config.toml
d_expert = 336
d_shared_expert = 0
activation = "gelu"
moe_layers = [1, 2, 3, 4, 5, 6, 7]
routed_scale = 3.46
balance_loss = 0.00522
vocab_size = 8192
optimizer = "soap_variant"
batch_tokens = 32768
Below are experts of layer 3 (counted from 0) of a mixture-of-experts language model. Rows are named router (the router's row for the expert), up (a neuron's input weights, with its number), down (a neuron's output weights, with its number) and show model dimensions 0-47. Each number is 500 + 25 x the weight over its row's rms, rounded and kept within 0 to 999. Numbers have three digits each.
Before each expert's rows: "comes after" lists some tokens at least twice as common just before its tokens as in all text. This comes from a sample of Wikipedia text that the model never trained on. Tokens count by the router's weight.

# expert 9
comes after: " P", " B", " T", " b", " F", " p"
router:508476480489480482491507482503505479504504522477496519504530510502490553512487508501544529492535405520511495482547500533433502495482496504509577
up0:482481544488476511467487527494531538506504509509548513492474511509476524464499516481555510521510477538550516499521483505494560513502511514512530
down0:477497485475520505490495576489521534501484509507487499524505544521506468474475503488495458464465492485479510502509525485476492457526497489508543
up1:465457480537476522456503497497535542527509531481498490526528497452554534451476496545497513501507530487458493482537470483513525491479512464511520
down1:486522481456559533543518516522478502481475489482488483509512507479496477511466518499498477495474516501520462452535467475477476526492458483488469
up2:495478527528518477507503497498517492535507499558512489527512492511497510503465498522522523508507507528496495494515500527458473481508494524522512
down2:491505504519546479540498493484501485496468477488484520483498500463470510542554469487488445489484531477470505485509522488496470497478493495462501
up3:460487546478488497510526489550491474488528477470539479495492499515531513487535513483512505469502496490538479462515491532569516500547519485512494
down3:490468498463526490513490489463516550480496443535484532550539500486505470488575464453475524503498477538497490536476536516521541475494492494490499
up4:514488504510518502527469519493490477486525470488508529488531481473496550523508509504521538513513472470531525517499510545498491463469528518482486
down4:461493534482530486478501467517528524524508501501464556485521517520492475458475524517507526471542480524504492527536501525473488480516494460481495
up5:515461520498476476467503515525571488499518532490512489511487496528484543491523492537537508532489458464538473462511493491454541493512473452508462
down5:519473540504426470506482469513457519524521476483554477462496449494466491482495494507526513454485520478562499482472488480504483504486514507509478
up6:430492534497525514494485513517494526518519503513512502513496498507478506500511499483507504503477453493483487478492505509458498467515561472493523
down6:494534472462456501480469487516487473511510472511465487504494463502524435479502516501454503511473518498530461493513525490521496509472491501509448
up7:513474498543468503549493473515488472469476536520490550538461513452495440477537483488530516476472527488506473489484475481481478493477499521478521
down7:517466474492502501482504511539487506500519488495504488439523487481562515469510462512520540467515563485501527464488517462483508511505498456485447
up8:528501484492472507456445479535533527500495494466494464466456510511529500477521465527465543450486510497513489487538504541515509491486497472521582
down8:522531461499505525536510517509540500482493531493491530508517531461498542496534507494492528485545514476467498482501480498459486498469533500509430
up9:477510532502495434517505450478476466499484514503492486497520497527502444446453516488467499517491498513498525520481533532484503509482515505488482
down9:476487523499463505490502474497449514495479519499493468504539492504499538512466451528520544524487529489509499490448478519495480465484544470535481
up10:465522471549502550492492489518538504469479522502495480485538515496490494499549476441489512471483526512498524522533492486469482478500551537496462
down10:457501551505493499531495531496545485502530489509515542560473503506484531481503498495457501476520461525452514480496495509479467519545483470510515
up11:482523540500459483468527520485464525499454477491526468515492474496534497464483538584472495484533472473499536501499529501487525542495516467533539
down11:493515479518496515487520466504483497495528512501475512537505513505500515486501511485461480511505497474491496497469489469498536531468544494521471
up12:522570492496482495479493518489502490482476501525487496509487490499488523507496486503520510468504492512502569507512501504462464489497489481518503
down12:510525524532472471471487465552462492422539533508492495519503501486505504503480482476490490496491477543550505532499468493522477512487522519498471
up13:470503493470491499511493471459487457495454478496505535555489515485482500527528521527517503519535446522533512469492505499461473520498482456507514
down13:504492480521476492487488475511473460481523515535517516499533557500498522497526539484461512484497522459459540509493480473479498505552500472470525
up14:489524495509500510539520472498496502502495477509453537521474517513497495506426515481474511504487483505469514553530496523496508503525515475471530
down14:499502523479495516502531507495497525532500525513543549467524514486523519491480486563500489477533518502428490478507548498544520506499479494468503
up15:514522505506477492526514514487495460485520548471471530491538496556448491494506488472494523474500473485513489498513497476513504514542494483538500
down15:471520479476521502499475520472465520437487453490541514502459501521478462478526536469471459490496499501513501441489447475476508492493524568493486
up16:525519483513511493514528521518526493517519492483511468506502504540535475495529487444511448447441523502495514483514434492516486539474534517501560
down16:504522485527493516499495459524497502489516493491516492472453458481490468461474486509486465518484485495459509453442531563489538508533477468519462
up17:542559517511489480508567515527510505561478497549557500514492508488454544508486497478528516493516493524525514488506528497496492513467474553503516
down17:474524463514487495512525442492514485452533475501490515523505494516489489500492529520526495505504474510519483506513501531485542522489519506489538
up18:578521505490514480490491496531497536465543551491477473442492487511477503483466491482477498522508493524517511492486499499500530497475466460509511
down18:491483546491456489471483516532470507509552500495502518535458504484503486506504521516509522532459515527475486549506504469509500469547508525480497
up19:455522505501470479501525497476527492477495523508502485529506516516494492489478511490503483485561481494484498473458523483522454500549494458500508
down19:461541556520502508481458498505513503534479536523536518472503434481472518500489443517500511467461469537521490518499481469488522507535507478542496
up20:497483483483517490504467473556434527499486482493509550468493538543502506520518472498524538452519493523483495505551488530464518472513448490551456
down20:473528481510497471516526531470503521482539483473497485477529543561543476482482495460492538525462492477469482535523526512521481514516509529503471
up21:501493490477491517467446556498481484493486474506483524554541518518488498486460505513480479503501542504510506522495493487453468502528527514533530
down21:513504517528486516506525494523535503476499513495510495493489547529485458562525439473547479483528491538498479511502509470507517494575471477500514
up22:510509465488527512449478510511503501538506510473457472468548491477513487500485472525532481563494523493501528477510516478535480467506487511529468
down22:440508503493553477518552558526515494452539570501493470500536524502486512514479506512493537500492566469473464485503511489497507505517459452504503
up23:472467506464522510503485482509493478491455512515515517506504480464527520470468507472540493481504478567544454521541514481554533485512529490513469
down23:530492508526491494488511508485496490472475482516473486488502506521488470545456446497467476476504506487490489503545487481510510470513459458460482
up24:532498481542503483460461524563513493491495545518497501491500464462443509461518497538536504500539500494511512490518510488514498465482539523507495
down24:479474525460507489538505491463514526484507531479513503498481507501472535495520521504517523454488501513501472480497498512518488455530493447524513
up25:490491489461446493467523520450498500498509525541492512487518507524478471496482530473549566478497481485516493525484525543542510453495503512506470
down25:444491492458511505551497487530485501491497479501457542501471528500495507476487466530530488536502481523501480448474549483503534499462528518489501
up26:486454463499522492536514506527497514532489530487497529473559497527492467485482470488509484518489498493480518536501503486483506507498509508521486
down26:518490530493500465479515509522483501468500503498552520477520489455513442519546495526494496499518513517536531544485490500503485514523473480491486
up27:476479464489555474515505508519477548472457486503488480524470442472499485465502516522506493518500519531485490500510496529507517491493481478482456
down27:457547511491494502519520498517539507495520475530480487529475473545518513520507474502537504519494517531508458509506517512511527487481532511496458
up28:471463514521505524504500513471506507491499534489509475494527483535473568496539500482477477485471495548460522457483527503482464516462486502553476
down28:489547487544475450483481468501509499472506522481524510450494546463506478492494492543523498505541510518496495504479517514485482489498556499502490
up29:525493504498471517530501480556473450549484485511472525526527471519481506495553496546508493530488547549547472500493476542519517494529531543477504
down29:492485487505524499478495532490504500516510511491516508495502508497498527451531473498498490501525485483489474518529503491494511495493501501481443
up30:471485478491466535516551471535465514504461518500470531519506503477491509532531500460529511468494498542492532495497494471482487526458486485491514
down30:476521526528493556454512500481508482506502536481512495505466476532497496484462508500490534505516472490503470517480473533441545488521467464486463
up31:496517482521544535533489500489478465505485464537463521483516507539482517528488527527488490478523525521484547506463511474473475525533492522485501
down31:474485529536493449514521512517507477496477513477477517509492450519511479523498518473551483505552496462489494510478520511513506469447464497497466

# expert 7
comes after: " |", "|", ":", ",", ";", " in"
router:491532515507526489494490498483548508503549495496498480507458498532490494507495496504459465496538481496488460468468425467471512483510506508490474
up0:513545476491518508482535493462448517486536478514525508516466452483493453517539493473490470497496460509507466506484455494489478446505503548488540
down0:519456529498512472490523497475487475486478488506494524524508542508506511502550533506526549514464464475485549515544457450440500524477501499492478
up1:496494453558460533496497515495433484511543515519541504546519489505485483465488472517501488461461529489510462508504463502529521495503510492499472
down1:509525490506469487513528518505531462458492529570557465456518472533484488504490460497471515502487503509541523542493541518504503513456442476510449
up2:495500494477511508505489511463507520509512488501485504517502473506516463481520504511497524524474476517493494522466487504482526519508526498485526
down2:507537448467518514515527542537514491527477491470523517457501464516496510533473498496495535501489504506499514493506470501498480508505460514501511
up3:531484517481459530477450514509498502501489574511485509500507516474507477528477490464521505517483462505485507520527512484527506469504504532486487
down3:530504520494526519507539472544503509489481505463530521490491482499519509492525508499512533493528518530536423492496511495485523508498466531491497
up4:463560533487459503505493485517498541529562492501471462466501504522495514507505518449502542498464518537501508510503502517492502497485491455485494
down4:527466487526495546508514498523495493458532543498536556467511454509497538503484559503496550477467509510491458469462451492457497548539500492485518
up5:483501499488474498499485500517490476524456467518497527488479485478489533520529536533501518501480476527505511519520449509491484475550491496514513
down5:501504494457483449505492529477449528528542491503447460521477498512483520510520524515461502490533529489505479452498533456506455479539499511478518
up6:534547496501544472491473501539502515540489502491507469469478524508556526489476471489487496492517467505505535475502458508481488492471484550480494
down6:473500499467491485480464504520482502460502537474525500531530485519479549463482500468468529511471548517469462511502437481439505487499510475467489
up7:462523531495509483506494493455502449474518512507505529494470492481526458514454512469480520506485553528502523545537501484490530512486494512512524
down7:505536457488503513517511488531478477480450516476541502520499473512497493508463472495514533516497507525502491563496531529500475491518467495505465
up8:531526502478482488479493570514498533499486469498482497512476488480519490503502525488539498512536475484516547488546506488519472513474513488505495
down8:498548471498472515491486542454487505484473516507489478517519514519477475501504522512480548498489436492480481533492499553482533514503498491508482
up9:544533548488532493485515548418452522490497470511495470492516494517526450502487476478460458509452505487481480506473521490517493483485517529544523
down9:498500536510478478502527480521492510539478510511474516485455486520464523527490466564479488497503456492444477487460463516550504528521496495483515
up10:543511527501504485501465513489457463505499502480476486479479498476492477524510536473453531517459518497491517475482511458452541498491565554516510
down10:511513486478507468467519507501461496471472459519493518523479482490544478497486495473500528500523517535511499488471512526473484518493473519505471
up11:502501461465498483512493503524479492497471526469465531503484496490482514502500510498514508516491527489477483518475504517513491498475518527506481
down11:500485493497520516501482480511493532532517427499515490509504492447488476522474466497503481544486510550529518516532518447502501499497444524513532
up12:555508523475507513490495469536498541486498449522470488508487566511492492535535455448516506504505505495476506531457520486505444534496459481510518
down12:484507528519467525508454472450471469473472477488531528470474529461493522502485492505503514489550485536513466465522501408488490505506448483468520
up13:501500499527449502542479461472515519484470482469528499510493509504477523539479460542490509478463535561499444523465482472519475494496467506500474
down13:471533525518515547478515501504463496479485485480472510486519521518496447538512483501538549484499485478494491525515513506538519479481511478494492
up14:533466481471520524532511481501507507517525533471482493497444454506483529503488521488512492472502453520490487516483529466499551468491502505461453
down14:519440511474534501552507452519484478504495517466514502540483507479489514482519500519476495501518481507478511474486438529502482529488483503494523
up15:464471523511513510539503399523515474497527505493476537529528482514485482504522480494496518506476495504488482479468530539526478468491518513546477
down15:455531496515472488475522534523465509512517493502499477521514526532456503527496483533454493505514528500517513530504505471530528515464514489508474
up16:543513518502539515481498484494505475467514475498472510512503468491507493524486514472480540517498523539483510505548520490470485500528469501532507
down16:473468512460518494531512489469509520504503521466491524520451489459484508509494511485467486461495474492529487544531512526477510542450495441477523
up17:450525513536533514526516496525502475486456504444452520474538490491478460475508513533492460486552517477504513549525516488467514473520515442484500
down17:523509514481510514478557514449506498548514493545492523546502482507509537503485509471500487528463452506483496483499519506550534467517510515506514
up18:480512496484494522502479506501523576550489525466517461484524512461487530543491503521470464482441499457543526489499484560491498471509515518489494
down18:520539497486510546476483508517501479502502493507490532473481478497538513498522520510491473470529498524499483512545473475509488520459486549502521
up19:504497473491503508514479463468513487483532520486487523522485512548457530504497514521484509465545478527511473502524489496500473520468479518522513
down19:525460497500487516444538525493520525480463524479562499529502539525524538465494494469503497495497484510471491525502509478506451484484497546505461
up20:511497462532516526497502513522487488490503513499506498492523500474498547504498495446477549524472540506545494492476509564487478503479531486496521
down20:491531515485525460485487469509497520508485493437512487525508467493505469509529540481565477516500512438501469508531467520458493491497523499490510
up21:506504479461457510490479509444519481520524475495479448475522485502514532506453492511488455515527463470492513496516477489519535486434513511488528
down21:489507515475494513511495522510590523519508477504499474479544501480500509481517476510480530485502489495544534475496459561520531474465537497495557
up22:512481498468510535576488482445535504512517456522505501522517495486508485491534494504472509470502496512505475501518457490495521520487536512468517
down22:536469530519488503470510457496502508508510554478515451466526481529492489508517500487523543475503517574515511507529482488498510461471517498498563
up23:471505539515486471529561476494491509450527488522507527495511475508467483506519525517524502499507500519523468510499522510543480495516452480539476
down23:497498505506513497474485527478491488443509498527529460511467512462517491499473450503466488508490451497512498521527472517522528504510537483503547
up24:512478528503507515507515471524504496521486536518520492487489487519481492473500494510513499494508484538519493483508490477481505463474529472490508
down24:511519495538484491499482513526493461518467513464528498534522537469511509505488518514507495527550502489503543509519547513517444489506502499532507
up25:496479515523532515484479471493508427504491476454465510532522466480512517518491475461488495467525497523488485509482513485475540519515519498467513
down25:478502507449481493513469509494465554447531497509508531495495485489471506538481517475485493474522508483455514506513485453532462530498484520483494
up26:504481486545486521526486513524508516512525536504479457515517527508469531536459550484536518473486501484503495488512524484488460483475511484513491
down26:487506483478510471505473499468513522488522503520512496490522477477479494538501515485502516493512485493494533518473495501495508504492534518525513
up27:492504504494507429478461501492506517518500496536521484506517535510513478487486528504487523534535447483476504506486506489483509451490509538486497
down27:472548522529498504477510481492516494531528500489481466463500524504413502457483490495485521503534474495545469504497494522508484494534496493490503
up28:529523503492514449494504519489480490498552563514519494493510489475484487463508445500512532446523478497531492452483480455502491441450523481470482
down28:523518503487454526520464509480499503536538479522500508547523566465487556517466514500512498505501492536528491475512492519489508489456495543473524
up29:489532501529508494536553517477517486548458468536531455473479489549477520458484506509504473482538496515495517497503500543502455506503495484492503
down29:565485506485479519502508534515509451532530502499523508525511513539505467536518456550548496456502469500520506507501527469512467521506513480504517
up30:509495505486464481562500510494511496495517479529510479480490456469482510499500512488499520516471490518476518473490488490515527496493508509544508
down30:481516530463494522434470501518484515512456483474506540497470514481502495524464485519477530468502503489456517462505464495479466507453459492495495
up31:484482521461541495510487500502502523482498507519474532531506528502485466502512509508494474511507480546473480482489526521491554450481544495516493
down31:488466514516449504478516492532542484487537477493500516553494496464482540497525523524514530559505443487516497473504495474510494480495514513462502

# expert 10
comes after: " ", " the", " and", " to", " a", " ("
router:501488491476464477515464478493519502495493473466505513496479514520517474504508494555475507493448539513518536501494497517493493496480478491475522
up0:511509518481521452500531436503519518503458472497501522483485484447513538500478511497532507480548478508479502541490533488502449473476507488491487
down0:479525505555534494492498491544464507489488484484486517529486490534565468522521483491565487526534442529521506479509517535493510548523535495505508
up1:521474512508514527520485491480474494490501556505474506481504531532503467532486537513481511511521502504499464499496471462499529483470488504516451
down1:508521482498521546484476474497525446500479455518469476484471523483534503455536479531518530528524490464508477517553486504476500499502496477485467
up2:511512493552493472537506476496499489497518472456488470491517515495452477506534508485454469479511515479492506485521521524459466514512479442537475
down2:501485466473473539515461482511549540467504537469487455518539515532512486536496495530471474511513552506474494484525498524472495564492512518490483
up3:487536489531511487528458473491535474490516494481460522531438491506496536497525492504498503499524491494551490541515526519467524488485509468453446
down3:478547487468512516461506493520486518542495513498532532527524484498528496506511485492481533460519487507523506461524474546530557474525477524512463
up4:436534483469512480468503493551523527482536474533515534477498514494532535511545520475504514457538512484528469486505482500506524485495518493489516
down4:494477521520490508554528526525501475446508528471514471524498521523545507446517539490462503461499493453514480454452523497458491547506503502505549
up5:505471487484468555495499495494483483464534537492473512499507501498425495489486495452485475516495511492509507492484505531489490527516503496511460
down5:477509434469516534490496490466494459499524489512522543510505504551487464493494523502449494499501505496496474487499482462435481512530513456519510
up6:508510463533509519482513532493498512516490463486486495474502440513492476508512489505512482465511491477508534525520459510489536470527525488527502
down6:512524504513481492508477470523529552512494498477487493555503421511512510520519525419470494482531490460509498491503502509463479518531521518480525
up7:512512505487497494528517521494501452506482500526495483491502558533479508519472472489469512489501489483480476497483484523545537434512479518521491
down7:503491516514539513490474498518503472489509460514508519496540501543504547516473535504475502526488547501493503521498512510498492460523524484480479
up8:501514504501486511536485493457503542490550525518502518453498489510550483478530500492478518460493514479506529482463486484512518470498515493527519
down8:494508497488466494529555502504477494522525482522480520478504490480516466470541536507492455518491515488528458490450487508511504506518491543469464
up9:536501548465531517497513483513452462503480464510544422542527535489513485504490446471509544466521470489456503474526527504515488500494472540446492
down9:516531454467497512527502446515521527495496498473486492487509548544499475495518500456488471530514498516484510442494495488484539476513458487495484
up10:507480474485519499487490528455490521491461499511494522518479504510524497525519487500495507508485519563474498512506505467490500504532471453508461
down10:483512517495528475546505553505462476478460546483513481513517492470465495535497491533516531489502533511502523476470475485504482469524511542465512
up11:526496549531518515499487518498528505515497520495469489519550531484475476489500487490521527490502443550494499473534508496498496486519505504521512
down11:479539500528482475508543515497511486523525530540477471506481538491503486497476572484507528510500480513484474531475525473454517491540514511508514
up12:550499485462492478494487501460488510513496492409490545501487499488515465509528490496527480534480512552509525498502542536484476465498496496495532
down12:505515523464527500507469500457509520497545514473554501483518494520496480499505492462519501468466513473504481507514520507489529449492504462540501
up13:508502489475505487503503453497529519553504520520497469505545519490494466512448462485470510487500456483561447547501488523549486552522466528454506
down13:527523517503468524453532478559510523483496482529461472477547496512528506528522484496551488524478460493500496519474498469554546498525501497524476
up14:514469526522491508523494498512475510464488547551491524509505511475513479506482506516479506538478465471484503480504474491494540534483492515511531
down14:463482488504537474505549501474479501519497527496530505529458537506542506466492499508490517485525515467535494502466505446506511504510483525507476
up15:512484471508480499474528480510450490521491493529457494474542510491444470518503493489471510526474494497494496488507505530486541469519519496469477
down15:474508481530497541527511500476476455542483483484547478534546502490464491495502527509504479499496465536502504476489496497524468488528511475479508
up16:504505481521535515571511525461478489476482487511510524545513526511520491530520525477505519485514526509489495450463549515492546478489498496520536
down16:498447455512486518552520524489538461500510499486536478472489505539523501503467506499530472507522512516492511436500504497482493527481536500503535
up17:469515512497491503473502460459487503511521495493496523501513516509512519535509497520492505514500476466538563542521503495496502509508471489521501
down17:497464530485519529501498505483493469534505510513493558542516559483503449487486492441511507500527504498505539513470522493516503478516471527507517
up18:510498500492502493499484467477498520504535497496499500485515495495489494506504461456526545510511532550484494527485480535541506524456469471463506
down18:478508475564462505464513508448489522516507533517533477449478541470489460530505488475486461520497520528525516547500509524486491561488469497482488
up19:492479523477475519491487518451507524495449486463508459528503540495541504485517485486491512466527519509488515457499479488542493435480504516530490
down19:501449480482527471530529511482504494456522461512473512509498496509490487475506530518482491542529490562469480456473496524492470536514529527488515
up20:485475492470482484560457470506575514464493483431468500484482551484524537504516518481475480479479493461468472478544494505499462513518505527525494
down20:489493509515473495503497457488520533451490490492522470489506520514491545507529509487484435499499520465487498491503561536519480546508503494539454
up21:485471471494454518506490510529513491527505455523506468549535462489483492516529487515494513505505516540521508468484483465498550535496503508504544
down21:483515491508498517492526491508528531524516504502482492490489537508519480511516448499477529483488509485480438501542507516491506450512485560496474
up22:436539499516537493545490510507528473489522517535499519485470520468501455525519495470517501481495530467513544496544507494462504550506515503505528
down22:481496490494495522451498469441525481509486493536495471539523518488463526473470535541471526458545491475546506551473427480475488493464491522487478
up23:470475480510494553457466495527499462486498463431533509497501495463475558498516461495485504498502529490491488472551515490521528525446533493545486
down23:468477533498486505496495532476520488518502534432508534498508502515494528552514510473541535494476526530540515487535503486527502474499541509473511
up24:522419511489506479487479520489498529504500458478511497542512492480491485523499486513513504483512544492493489462518506464487547467542548474518513
down24:495493490485523472520543517504515557526522536480529486485507506497536549529517492512489505493496488514495502487515547480496441481521522520514510
up25:477481543471533473542541473484468481491459503511511490544481550499519468497578515483489517474504527519489485446535536501514502482515482516464489
down25:502487444508477527507492530479516526482457469549498541496526478508496494478486486491457491456513459502479499475469492525498481510468500471487494
up26:474493492521473505470515491511490449480459474492542522481491462513484531458495480461539510484475501502492508483500507468552540522527531484486490
down26:540468559501482560511492469475510520467461482513456502489486497490498493476504480489522542514517543459533462527489480508476530481474432502488488
up27:516534478525540514530486563476509524533525500464525491508519490484459449518497500536482495537508544502492544507494472501509460459473518475487462
down27:521526539520497523525467491519477539509517497498523459470465464521467473535485509463473515487541527526480499488528533501502529520453476498479542
up28:521512513493471491530499526462513506513478519492509532501507565505493508499507515502460515467513507496525481582506511509495548505485485521529531
down28:530478513486516497503544507560457535510486497473520527543544500454502489518486506496497536499509490472528496500475547530489494506468503504508497
up29:555509526474486464440504517486496473509493437488485517489523503464495501476509504475498497491479511498482499543519519522479493482507519503518489
down29:514465504474524500457491522512465520538502532501518557538504506576480497494500534541520486481550473477504454546492518506514526545511449509508524
up30:504512498431494481513467488497502509486547467495544513462473472479494530516545489496488475504510469492479496516527527490506419541519490481460486
down30:533501497476479513463507544538482569472506459453499528498516466487519481493485469518509464462478518505459525502475480521543500494554463513483514
up31:494498494495492537536477460519488512489510531516501508508488473489469516537473522519500459471464467478545525493534479475558492469506497471508508
down31:495500494478483498496487483532558502485508494517501506537493488539482443522508471508530509488523526559522483456505549471526525509476505490479494

# expert 4
comes after: " |", " U", " |\n", " M", "|", "–"
router:531520493520515530477510482501506507488527497514512472508445490514467499536482481549452537533486455447520505499492512495513501487478513512421474
up0:527483522513487521495540541507516492531514524486485526484512496498516488498507459539507533514511521492537469488478533514475510523513542525520553
down0:485500480509499533490537521499490533472469482500451501497562473506491481475470527525499529491504476501479493482484526483507515519460514484488511
up1:467474535488481505524462512447493514510522452542493505536457522487483492487484497520526490501473475515523447510484523510480457450508583491531469
down1:480505581469528483512446483518503446473471542493525485484532490502480519513536501507477502518488445534515486504521493510520472546500521516521455
up2:447496460528497516507483460503482520504508523479512494499508467457503517480504470520473494531536471503514520549492499485512485480548524476482508
down2:531470516489474536488497490491487524522558517496552466497549484486473507528521543540533541477499509510509524496510496494471496540505486505482486
up3:565493496532460509471468452466498534489469479481490453515513497492504560494468500525476507509491468514526509506510484514462485512495519504528490
down3:490485475513485488544494505494528489544519475520515504481466539530532489470486570483470507508510515519564493476493530496516503499495522538444454
up4:486568490507468525496487506505508491536457486574490513545506551480514495547497505503530508535455453506537482501509501534536500522500518530474481
down4:493504488481486512483468535516476502477526508433503509538484457475476494467484467486520485490517479484501510485484489510461488503523457512490449
up5:530538499502513494501457521491501477444534532499534501505454484483485556483508475526479513540481527464495494552503498526525475471498568521495541
down5:438501511604478485497496531555506460489488490471499473529545505486514461493485504461536481491504509533492483454465485514504477500552456521434501
up6:500536527502536509516475483548472469482511504421517483503512479478500468542485480489490530524453514524473479507471494490443539461498502530500489
down6:525501508490524515505496425477526481492512504496495489488545473549501520513500486535519527493489503485528525494545481502508479485525485517476498
up7:491527464433493485507480534511520510502510486520472516506509549521488518477538529501486521482477508523526527484452476503503497479509541489503452
down7:541493498563453513509526523523499469524507522517503494508524491479519521475535476503556492543500524495515497518540519501471512482472496463524482
up8:470507492504486489518483486478484506492495500449484527515490468506488478507531485489455523501479488509526494479507530508480472491464511484494466
down8:473490515503502509531508505472465511471496432518518489500511520557512496522441491503487482515474481521533484514513517461503521473487508505491495
up9:495490503478546481471460522494535523498549551462475484541496551498481518538534453461496492501496512482505491513526485486513511483510442481509505
down9:461485508448521513460543504523515543473499496478499500489472522486487502474485548498509479505545504517522518479539500541487522483539510488525486
up10:496528486526493484501517511473513504490533483522526510487447475480520478530496474509469512466484464501505485505550475504440505513511502497485481
down10:519516512503485487491486482513461567469481533513489516508488547452519532523549482518513491567502500485476471490527479518498526506471556498504479
up11:456549502523531501499481525472467493485501507543494489545522453532445526537533483510514520490497520547501534492498512491479503469478469499456522
down11:508475457526519527512495498542498492525511503503553501481458504500479508498487556482453531524487479476503472500523513509507505524488512533506508
up12:495502497511463522517513510476476514488498497500457509514480510491532445543487480501480506564481467478503497477458473468515523497547488508509460
down12:572518505513499483543519488564486470506518474515496495471511486525515496513467476434515455511494503552505519492487474538499507496479464505524527
up13:500526484486513507497511521515511434470526511492491489469513489477492482541483483503471522514498524488485513500438522516476459495525499489503500
down13:492508449532515472490492499492509462472493494486502486488510523503539482508537545510475502503487527494477496499462503541562541504516539525493558
up14:524506494473472516564502450496436532464530486530522491492533502476498569518522534491498511492468489486481514547543491555532507464482483529513472
down14:504478500495513499492487485474488495535488531511516476491504505519506462497519526476514491460477517517500471464492468490470462529503483498417530
up15:483506486490493522511467481525494519486506506489472518464505503569504508512498517529465521497496496489537493496502458517504508521520451520525498
down15:465527499520494487496488478508508482509461518542514481531509469486524531525486511488483487503537501528503499504492520484532486524482516474505512
up16:519512493431491482521528483514489453524493494518487480489495522494504543507510500473537511533501505557525495494511541540532489518556551504546479
down16:547497491549494502461502482487485451539505475482537467444441479542507507508505551505517510522490494500494500468507529503560498561475515542495471
up17:473510518516511475516487508536459514506475511512489514549484500497505547496514502536529489538488513495493494500484547534474480496464517549529525
down17:484507547490458463474482495487484459492501463503458472457521495528448496481525482470504498477484519512534455484529453463515506498507528495508501
up18:514516523527552481494498528540535481496494519437479496457494522519561528462498493515469495474522462466509539480478482500492508513439486522486497
down18:483502504526447515536473516475458512450439491506554536496476502492554507523520566476485527501505511562487491495523471511498501533492521519485527
up19:501515486477518551445502515508519483503489501501481519540523534485485501537520516494529532496522467441524494522496514531516479516489492515433489
down19:513532503525467514547461538505501489520506477441542527507505480565540544488464471514495510530508513528496506511472513482485514506550473536551483
up20:486528501548520468509462554442513523474457489499495478536530493549476499510521476505523488518469504507479499543463484462540508546479506493508489
down20:490499544476504462501486471524480496447535524516533465474507489430523434522519504487473506552484492506487508526492452516506529472523508505492524
up21:546508489498500510492498522505468528510505515530517501543510507525453453509496459510490444481552519458506514459467507503505457515494487493512515
down21:504508494562466489523464512484415481505507557475465464479506525484519511471572473461491513495439514484497503505558539501510491498482484546458453
up22:528492535491509449518500524489459534485547528493524496538514466530498532509512533472478526532487514534490514508546450479489517509485446468517517
down22:484451506474457481532480513516563532491500468477504538462513500535492495490494501474516470465478494501496524476537529477480445438526492519501535
up23:508485510492495472524467495501518496538539496491519483509533490485520512520487507518478532474508543487457507494538502512524513508502495525513517
down23:518505517507515498476479495494539471461478467485525467465509513534495522508468496503501487493514516480487560555520504520503517485551489469473460
up24:513498513535501522494485531489525531454493522451541475510541480545478477486491502492524512515472487504474505521502458530503524487461513469502513
down24:509521481480428520487490484515536506516503508551467503497508460493507511508502481541490479484484484505477475495516510506478496456490524485497461
up25:533497507484507512499509541524475528488497509546494482426472484535520534484483457495506534513507478482494517488502485540474502489515537499440534
down25:487492478510499520536501536500506493490529533515501519453494490498521461501542486486506537472512546476533493505496474501458498508471526454502507
up26:521514534485564527490496481525490492510485504464527482485506456550482489505508464512497530536471511489486491532478504480494493449526497488455514
down26:488478471490474517509530490565521494505494479489500512527475527478523499484484465500444525496564480495498514475462491497506450527473532509502471
up27:535549490455447488535517521510534509499543496490498444505498518478484480510494502517450504474518536467530458492471516498521516484495526485460500
down27:490494561494497539474514485474524524505458515507466526498533518497459470506524538541431472471497499501531510532516546496476528505520469508534491
up28:518516512467524537492515502460516523556522520508506509492451528540521509502511483503485498495492484508476540464497538530472464526516495519513487
down28:448510500482473461508506520481467543480460493478473490515499531475473515501503465513513478508529467509478477501484495485482436540530477492495514
up29:515505529526555478513489496520547516506505503473516521510462487479466542496507525524495526534491468507543502518475507449471449504493534492465500
down29:491494475509527508493492515510506522501457502514461537474528436503525462519513487513519519494520466461486500476500504499552483500512471528512524
up30:471493499514503511491489497462472473463548540530514504486466497498496467552520501520530520500473481520468517540544501459523518504527498520482487
down30:487482447513470495517502486474509525490534478532507538495512487505513505482499479494518499504490506547464472481470500462483462462489458487500487
up31:500540522503483496485536477520495489534512519528484487510445503527487539497501531465492570553510485477502516495496505494540526536501497505511529
down31:516489519503532498493498524508479489483499469508489509519518510453466497494464533512510498470515528536498440458494465525514526475513504498518495